From a checkpoint of a small mixture-of-experts model trained on Wikipedia: 6.59M parameters.
Below are experts of layer 5 (counted from 0) of a mixture-of-experts language model. Rows are named router (the router's row for the expert), gate (a neuron's input weights, with its number), up (a neuron's input weights, with its number) and show model dimensions 0-127. Each number is 128 + 32 x the weight over its row's rms, rounded and kept within 0 to 255. Numbers have three digits each.
After each expert's rows: a language model's description of what the expert responds to. This comes from a sample of Wikipedia text that the model never trained on.

# expert 9
router:124146125180156170100138131116138128138140139141146102117088112119124110117050136139132125126160180148129102177168109144166089146130085123068104100116117073102138114199105064105105146125142216050152131086183141158159040121159141070117157180073095125112103152111071136116137115120122125159125134133123128145146096149114146108144192146134076106177069150124108115117170184140163105066178
gate1:205122087151166128126133137125072147128143098179092134028148169168144154097078087132133105123165132144116091188151119112099124159124095131143045171172076113121122160079138130096195146129142155181135155161171113124070117071102159174127118123129114120094110130169145124048118171089177113135108148101088102136121153095135172132136189145122108097157136132143113138113125164213128150138131
up1:128161131171117126144177100104094104121122108151135103157144180169170106112120158179097134120193147130163098118142100123124188086113066109148086142085110090143175115081148101115133099110076141157154097124119147061164094133156063103144136062141134154136139130135159127145146123073140195081178108076093180160096160132059156136083133084040148062138113160151153159128107121117104107113093
Description: Word-initial single letters or short stems such as G, P, Co, comp, p after the or a hyphen, e.g. "G|overnorate", "Co|ordinates", "G|erman".

# expert 19
router:134149186144112175115095133111137094100134161095169106080124136082120146121157116144198190122156111170118075154159127106159060099153121108073082075138144101087120119130178113168181127093089162145216139084095109171137070161141112120181118137138171158136126165112071161129202127080153106171103101107149120165136147159098104153144130096135160143151052115131142077110101141156171138115140
gate1:091095141109174098125143136131132108139173122158071083083088146166150112099130057125156160140093214084120144137124197137172135147162103138133113107174087105168100179153138164121100149120136180181147144124138171147125159135080131160141163126118178143148059169116115156086102229118158122134085062119115136139113124116166175079102112093111111114154177087107101134153134082112168179128155
up1:133147095118184086097107165140081142087124170098132136145183176110128132131078168095139105124111155100113092132098137115083099126181098149145090155054062154122115128105125129127088177132133105100145068126108116133141124087129148062164089114112140100148145145145153074118135128174078095148105112135104109042137140151177038191140104107173076102147098117107147121098154033151149149093133
Description: Single capital letters opening proper names, often after commas, pipes or parentheses in lists and tables, like C in Collinsville, K in Kelsey.

# expert 31
router:093108070073158141110062145109098156171156171144110140120093117139140111090174155116078081140138160173125084086169083128092110115176118103114178103154117101119089142131180179136081105150127104085130119078091177159107127105114158118115102166164142134153147123089220152157152118151093089138059157144174118087139129132091182125092099175116122122099121029117111134165118163132118181111135
gate0:161093129079170106171114139146109136061100134179110169089104131121083177139137155100150080111095112123137144181160146118149065159098107207118178097120119114133135181085103155111198084163112097142139135108150189135121076114131121099104143159147112137169102118074203072122171091119081102138151106129135086118180174152169150185097141112177172154141130108074155153093146135115122139100173
up0:166176138076151135105127135093124077147132154102108129102150121096106157112099097147050060131063138084157125116072128147102102101124151177111064106123120056101121102141145145133127086117137106091161087152123145150102134149168137143123106166030194081107096132125157146124111139134153139130150093154093126139118145176032140097150127162126195181075158076105101123143081130098106145155094
Description: Lowercase word-opening pieces m, n, t, comm, especially n in northeast after km distances, also m in Denmark, moved, modern.

# expert 58
router:168086121160156155085195186189113159162080100134125104087151096145113090126172166158126162135130148071110120101156084079109097180209148184088122079119104116097175122155092133137101136136147122111109101115099088112130152097106136133102133168137098119102103081161085084151136167159176158094133108138124105185165198075110169171136099153134094185107134080152113144077099107092147130092133
gate1:136113145061157129130103123090123163148107109123066174158131103204181072109144175158120126093126134134101073126112132116083088135155221158161082172136112143111135185136158131141141188115173150174154134137090090142152168122106031117114131148146115124151053128119087136136106153174118117138169129154091112198118152122146152069095141148122178165185126098097142116152162129152139121179149
up1:135115108108189138093121126121113130118081128105146119106143110127167079141113069126132176175074148111144122135138135154159162189138111078168138187140091156133156099074153091103174158131097173142125192103101170124160121080100203168089143144106140071133173138174119187075079146175122118142153101101161078066167114147159103149164129127130113170188137157160118130129146149088046124159102
Description: Standalone spaces and symbols like dashes, $, + that come just before digits, mostly in statistics and score tables.

# expert 28
router:111105100131093153139188196145110111168080100169154165169152159135100126121110115135112143139167095120163186135119110068142171174147130172111089170148081115144125088075126180155126108102084144167090100147172131175114158085142099162123117121111152081121132195152148142116171115111087156105155155176133146138093106127148084094103159130205092138208164071137164102137139155099153046160132
gate8:103164088143152115152140146092121172103073080177153140100132155095083079140098104096132120173186122123101127148156101111086155120153119134165088147063112084133145116132144140129135154125134091093171102223145199167122129076120050190153133107133078131120141110142133116135125086101142067159148093167104106074172110117153097118069107093112124160168145089159137098164188145159082163120174
up8:081161178138112111114128129113126169081087157071127127114107142139172122082183126130158172101179118101159102148122179141141155143170035112115126072123120152084098128143126056180150172138115098121148099055149157141143149100130098162158064060125133139112118102162098132121056133146136160120152183100109115164138174120138197103087120145112092104115100161105131117072142176176077120152159
Description: Ends of infobox field names before a colon, such as B-orn, Occup-ation, Mission stat-us, Year-s, plus the prepositions of, from, by.

# expert 61
router:130144171113076125080107075136132124105163166099074074101117146092100078115168114116186167157093074148141118092148142172169090096100169129098061147098101134105155160183140168168078097091115163170133104139108156171117102117148166117132091156147149130108149110125080078099208194135111066192155080124138154130094088121119132149168125148105119121120047112122108091130117093178139145128132
gate0:101143142066139152076095089124096133058138111165139183078148087079173071153158096100075154133121132137126135150118116157157107106157153147156124120139180119152096133119148081090115153128084119169142075114114148122153096036117156135124129059178185136120173131103123100135148142106160144141121126088180167105155105092177183150146187092150060147126124164096162125079072116168171125134100
up0:115139105078037124118135101163129141087088160115125141101125162150124168142137120114113114098173164171123106151081138150155127118074131079146134111200169135080127073150092133185108108157100126126165161137141134184167141094127155085141172135123113108085137133147064112117173194102127140147115096089201174110127135151173121137117111157130192148095123119161083070047118090165160141119203
Description: Letters w, k, j, h, T inside or starting non-English or unusual names, like Raekwon, Griekwa, Minnesota, LeBron James.

# expert 59
router:133122099139154165149140183140076184139059183127104142148121133107149120077185135155078085124151131120109128130130066128108166074159127082093111080073129122127171067179151157148125138138136195161160110124127122095099081074124151110105095171115089122176117064135122128087087181136093140161155134109137133055140126120087177202123081150132106149114119139043115118107135148122116108079114
gate0:130108130104142099108133167176105119090114078117136184144118119120158156135164117105120087113153146140057079168128082167179160154098172163114105108132071201138205137110099106172137089170125170112154140146097149101146162118135109129113113172181092160119118096152140110094180119104159149224153082088121092086095145144128106149112131161108150127183123226118150115187139086103110105099112
up0:144122135167156147131155109157149099156191096097072076079171117120134147093118148161051125106181139136177142136152186097088130182124073125102122161141156117135087145137149100106064166087132147138139102142099088159122093139100078157115159133070066153107116082117138118093086139185134112119104181156113082176132198063126138128147093124200092144138155120142184095171117093113097151112139
Description: Word-start pieces like m, loc, cent, serv, ret, plus qu inside words (li|qu|idated, subse|qu|ent, s|qu|ad), and bare spaces in tables.

# expert 34
router:108182149144126106126157067106105153104071164112089168143076130167166121110135133127130090099153109155166051118093089204134088109152144125086097144107157117132128106117113152127186148125143159059128153144114120122120180162128075064135133123076150109114093153077204115108109091132122104110137090118099131074109113145150122119089127093195107105095174141097181189133203138134088095070138
gate17:077106141094088147096119110137093108095109144156103180128093173148107138136148106104173156129128098163112136167112105147096159139167118118135106123108110119131117173109100128145093158102162119057087133084089145122152128176191153035103136187190191117084162092119175119167140129158173128145124108102126115109103147120202115164154094131083112161084121057127096151118126125198095065088189
up17:077153159092170129156152124176140108112124165199109098128109118145158082156080129076070219109081142178136078138127157138156100133090134085145103178140089094142116173173189136151114145140125147150083113184148138188074096122145153143166096163174121179134103116107102139135126123116156128118058136171180150120127142122106124083145140179113104082124164106189122142124159086116163062097131
Description: Second pieces of common verb and noun stems, often before ed, ing, s, as in alle-g-ed, ch-ild-ren, st-or-ies, d-iv-orce.

# expert 49
router:096165148097234157111136096122122129113131196115112101082084145100148114104127127121058184114115118159115112157064123135184151096100158132109159111080082087115125107167142199123096118119118112092155145105049083162117095174130092070093147131153111122070175156111106077140100129038168082141114084134136132087146138146097115106126146072144130111121116104089151096174125121134147121153154
gate0:176141123192175144125146138182121162102142101139136163107125166088205137146172078095079160109124122174141188125086136092191113096143137104117121087064107133123136151153121162101079096112125134200197150182125073117117082114113157058118166081116158184122108107143084146152049176138161094149124140115187124105097131109101183136123126091152153160134132148112111118127133081148104105114149
up0:142182136094168195137082097136108199154145101147107134148117079150120104077123145125141156124138134157100142119148108151037143149136141082188091098171135162155140137208082129170170086087164119111148109071136114111122150137051134182131145104095100115111146038153110154137124153191032110079114114083091126121124146127095167133139138118141125128114115079108115091127143138104101165110158
Description: Letter v and syllables in foreign names and words, like Vojvodina, Granville, Abbreviation, Las Vegas, plus Mar, Jan, Nov month starts.

# expert 39
router:128146120076177089165214131137137178129136127126175160138143101147154179116145153139081157116100142167067123132064099151100118073119106108157104128086065152162109135082109131159145098119164112116104081134047181091188089079140123086081134116090086137153098123134118166166109117112109119092123054138146095141164129175158081107162097110150167153092178127123105177138147078122161141109092
gate0:077124119101170140100166140154150128096111084098152170116115141117160214129148124068056068135152138146156135149103126149082234147146141163147094158155062119153127154086123119111147168141134116125194105128112171113156157131124194164116136190121072137209109096139171156078119120139133110082117123176137085160179091072152110165091112111146118122130147136112114164123149142117166103168140
up0:103122144099114143147115134121137125118086172145121178148121074110114074149164154168157133076085157135143148185164138171182049147153131068147141158165108139077179085186108057140182058135127136118139136161114098108076124095124102096146117121188117102128125190148114096120124157101130145136193157164161102123131126171079138106129134100103097122118068124097115108187202143172181110106110
Description: Interior syllables is, ic, oc, os, iz followed by suffixes like ed or ation, e.g. "distingu|is|hes", "ass|oc|iated", "serv|ic|es".

# expert 20
router:165087100172137125109193150146083166129106126141139141088159093146126102129201106158113141118181135133170116108161134073169077160168175125132125074120154158083195094153122171157092080127164191143102107090082082136107150124097154082091166139145079114112100071143107111133181176145153164116170136129079118142166180098106176172146132166132091169120144121176124133072062131122102136123140
gate12:133081069170143165129117126131085108149135102123140132099037131104125176105142071182113109108139091103098116128151074092104186160113159177168160169138116105114143088164141119107121075144094163096113142126087084142189171088123103112126152173083098152091120157196140118083132128113060139129127174117114110136126163098165177092095194135169096138157121123132148134098162073150205154101094
up12:138172167084132129113116134140086072096141132162138076107097112120080142115117116079165106142137149121115158095144094116119104158131112123106075096101162130122120064065069105220143166146148134133114131091103149127062114129163110100187142206172096136158146126157103150075138103145129128154130098104207151105165168126094055150129112139076192151137171121093137146110131167061178114121161
Description: Space tokens and year prefixes (201, 199) before digits in dates, scores and tables, plus score dashes as in 6–4.

# expert 13
router:074138158103112039126150137101178165153144139176100165095144101201181154173140102156124061107117136143071116154134096105112173146172194044132149119155118120100134097134099152085145151151148079118134096139180154114124118091114205143154152130093218113120155144168165108128184101151098146143169157150134118132140105109119125115123145187172108119177139072130148166156103114129095147102136
gate0:104153097123080126140133106113133142137150106072118097105063178127110137102133096131103074105112177150073164121198139124141112093177110124135115102083135150127145145117126112196091133094127133143110141153168167155097119100083140149140077168099198130060092081116114136117148213142115096157072130077065084128101112191086058159176113146152136084091164101140104156149117127158138091108174
up0:108125173107109095079107081100167080115123146145106106087091121170152097082183157155129192120141157024138117129161082194125094131087129079130108140144153123129109104092119189086158069144147116146131165139137133160090087117177177080095158117122153112216153130118119159125153131134106130088163205145115168070170165093140142131138125109102106129127145157144145121122148141132089123145044
Description: Inflectional and derivational suffixes ending words in running prose before of, in or commas, like -es, -ation, -ment, -ities, -ed.

# expert 17
router:184128145091100125135211128174079205162120164113117136077072122103123163137078117088129110122181146138166093093135147154126139122100092140177143132100139136157180150151089122121124162125116121098128204163113123147152107121132203156108102149137092107116094122142077123126129079114099197100133129070186138118092172177156114150171126080102207101151087117071111097156140098077134104153134
gate0:155150128104140125126168119120138159166118137170114114159133077118171135145105097170111137178154136074154140180140132087102130115144126138155188135136086101244137094110122099126178156132124172159085148156121164142138166177136127087174122112165083074124150052139110134118107143112140149106035140107182117096108169194096142107140180099176096148206071093124145161139134158112139154098114
up0:123086205148088101146140122152122110165110117146106136147139131143131126081130126159169148091116102149110132139179101145165048140109126153118081182136137182156137100155121159110191046127133150180146157102169145126105139105129113135082175115101133079102107141135078161184117117130174167120126184154151194129091095193136113107215095188141147135088147099118171162119144198126173158101137
Description: Word-initial pieces like ex, con, res, stud and mid-word on, em, op after a capital or short stem, e.g. helic|op|ter, Rep|ubl|ican, o|ld.

# expert 57
router:152093111155141141108118158124134199137152163135170131123132156138142090153209130110105136111153178149169080069151141170159116095084151135083143135148094172060097128102167172125142113106113094106128143094051129161115133098078128132122110188166094180146125111062200141120127126168130114130049085117135150077133111202130120130100142114101204137103146086111072095140156134125106164100097
gate0:129124080188167155198112137125158144140147140110096157134106173138057124120117123137142081164152161068135122148135127142091119099095111171112117123063107174134155102101139138149124058117044147159123135082098106137170142112085115175176099165062122145107104137128197137152111058081137153129116100097135105095073082151142201114136156090166165110161152106136104115109061127194149130144122
up0:124144150099150132124095127148150096173170127128194141131135144141133101133116096107159167081084174148051164123118082106085172171165095138138115165179150105074096158146179122102134171159190197143097116098115108090117102085174103078114133083131146102112124134108140142077120179095132092148128118164091088104079109177126126087151125163126124134109177086121153123122195108156081175090041
Description: Word pieces m, M, st, im, comm inside or starting words, e.g. "Ply|m|outh", "con|st|ruction", "m|usic".

# expert 43
router:134159154123106084182162144153110128131065119150180151133134116156120114216140123134138086112158034145152146116058118082129172090236133134189134112167120142136150112094108155141167119158091107134105124111155167149122129156093110172196197112147161118113158144152139101072151106094140121139163160149185121105094104093098117130086167111143090141155154076158090152129124098109131113064143
gate8:188142131146147175100167150192150197164089145130202080178133204158135096172121175212064143099156150158179128155095160137116107090163172127129182099142053148129088129060148093139136126168102126117131127130117160177062139149127127163074125126126105137103138163089145074096143169118131137139112145148137140122108134110076138121086125084143131173085166132124136123141102126158099134097147
up8:187154097156106136145166127135156142105161121179089123102143183094181131135097129135106135096119111151116095084132113114138178158072151113128103118060165140107156119110158119140076188113118105081163155142135097112090125174117180138148108095092104129061077115053128115143104163173187171112121094194108158170142064162103169124105081202158142112126145153152127132131166098204134147110172
Description: Prepositions of, in, to, with and -ing endings linking a preceding noun or verb to its object, as in front of, comprising.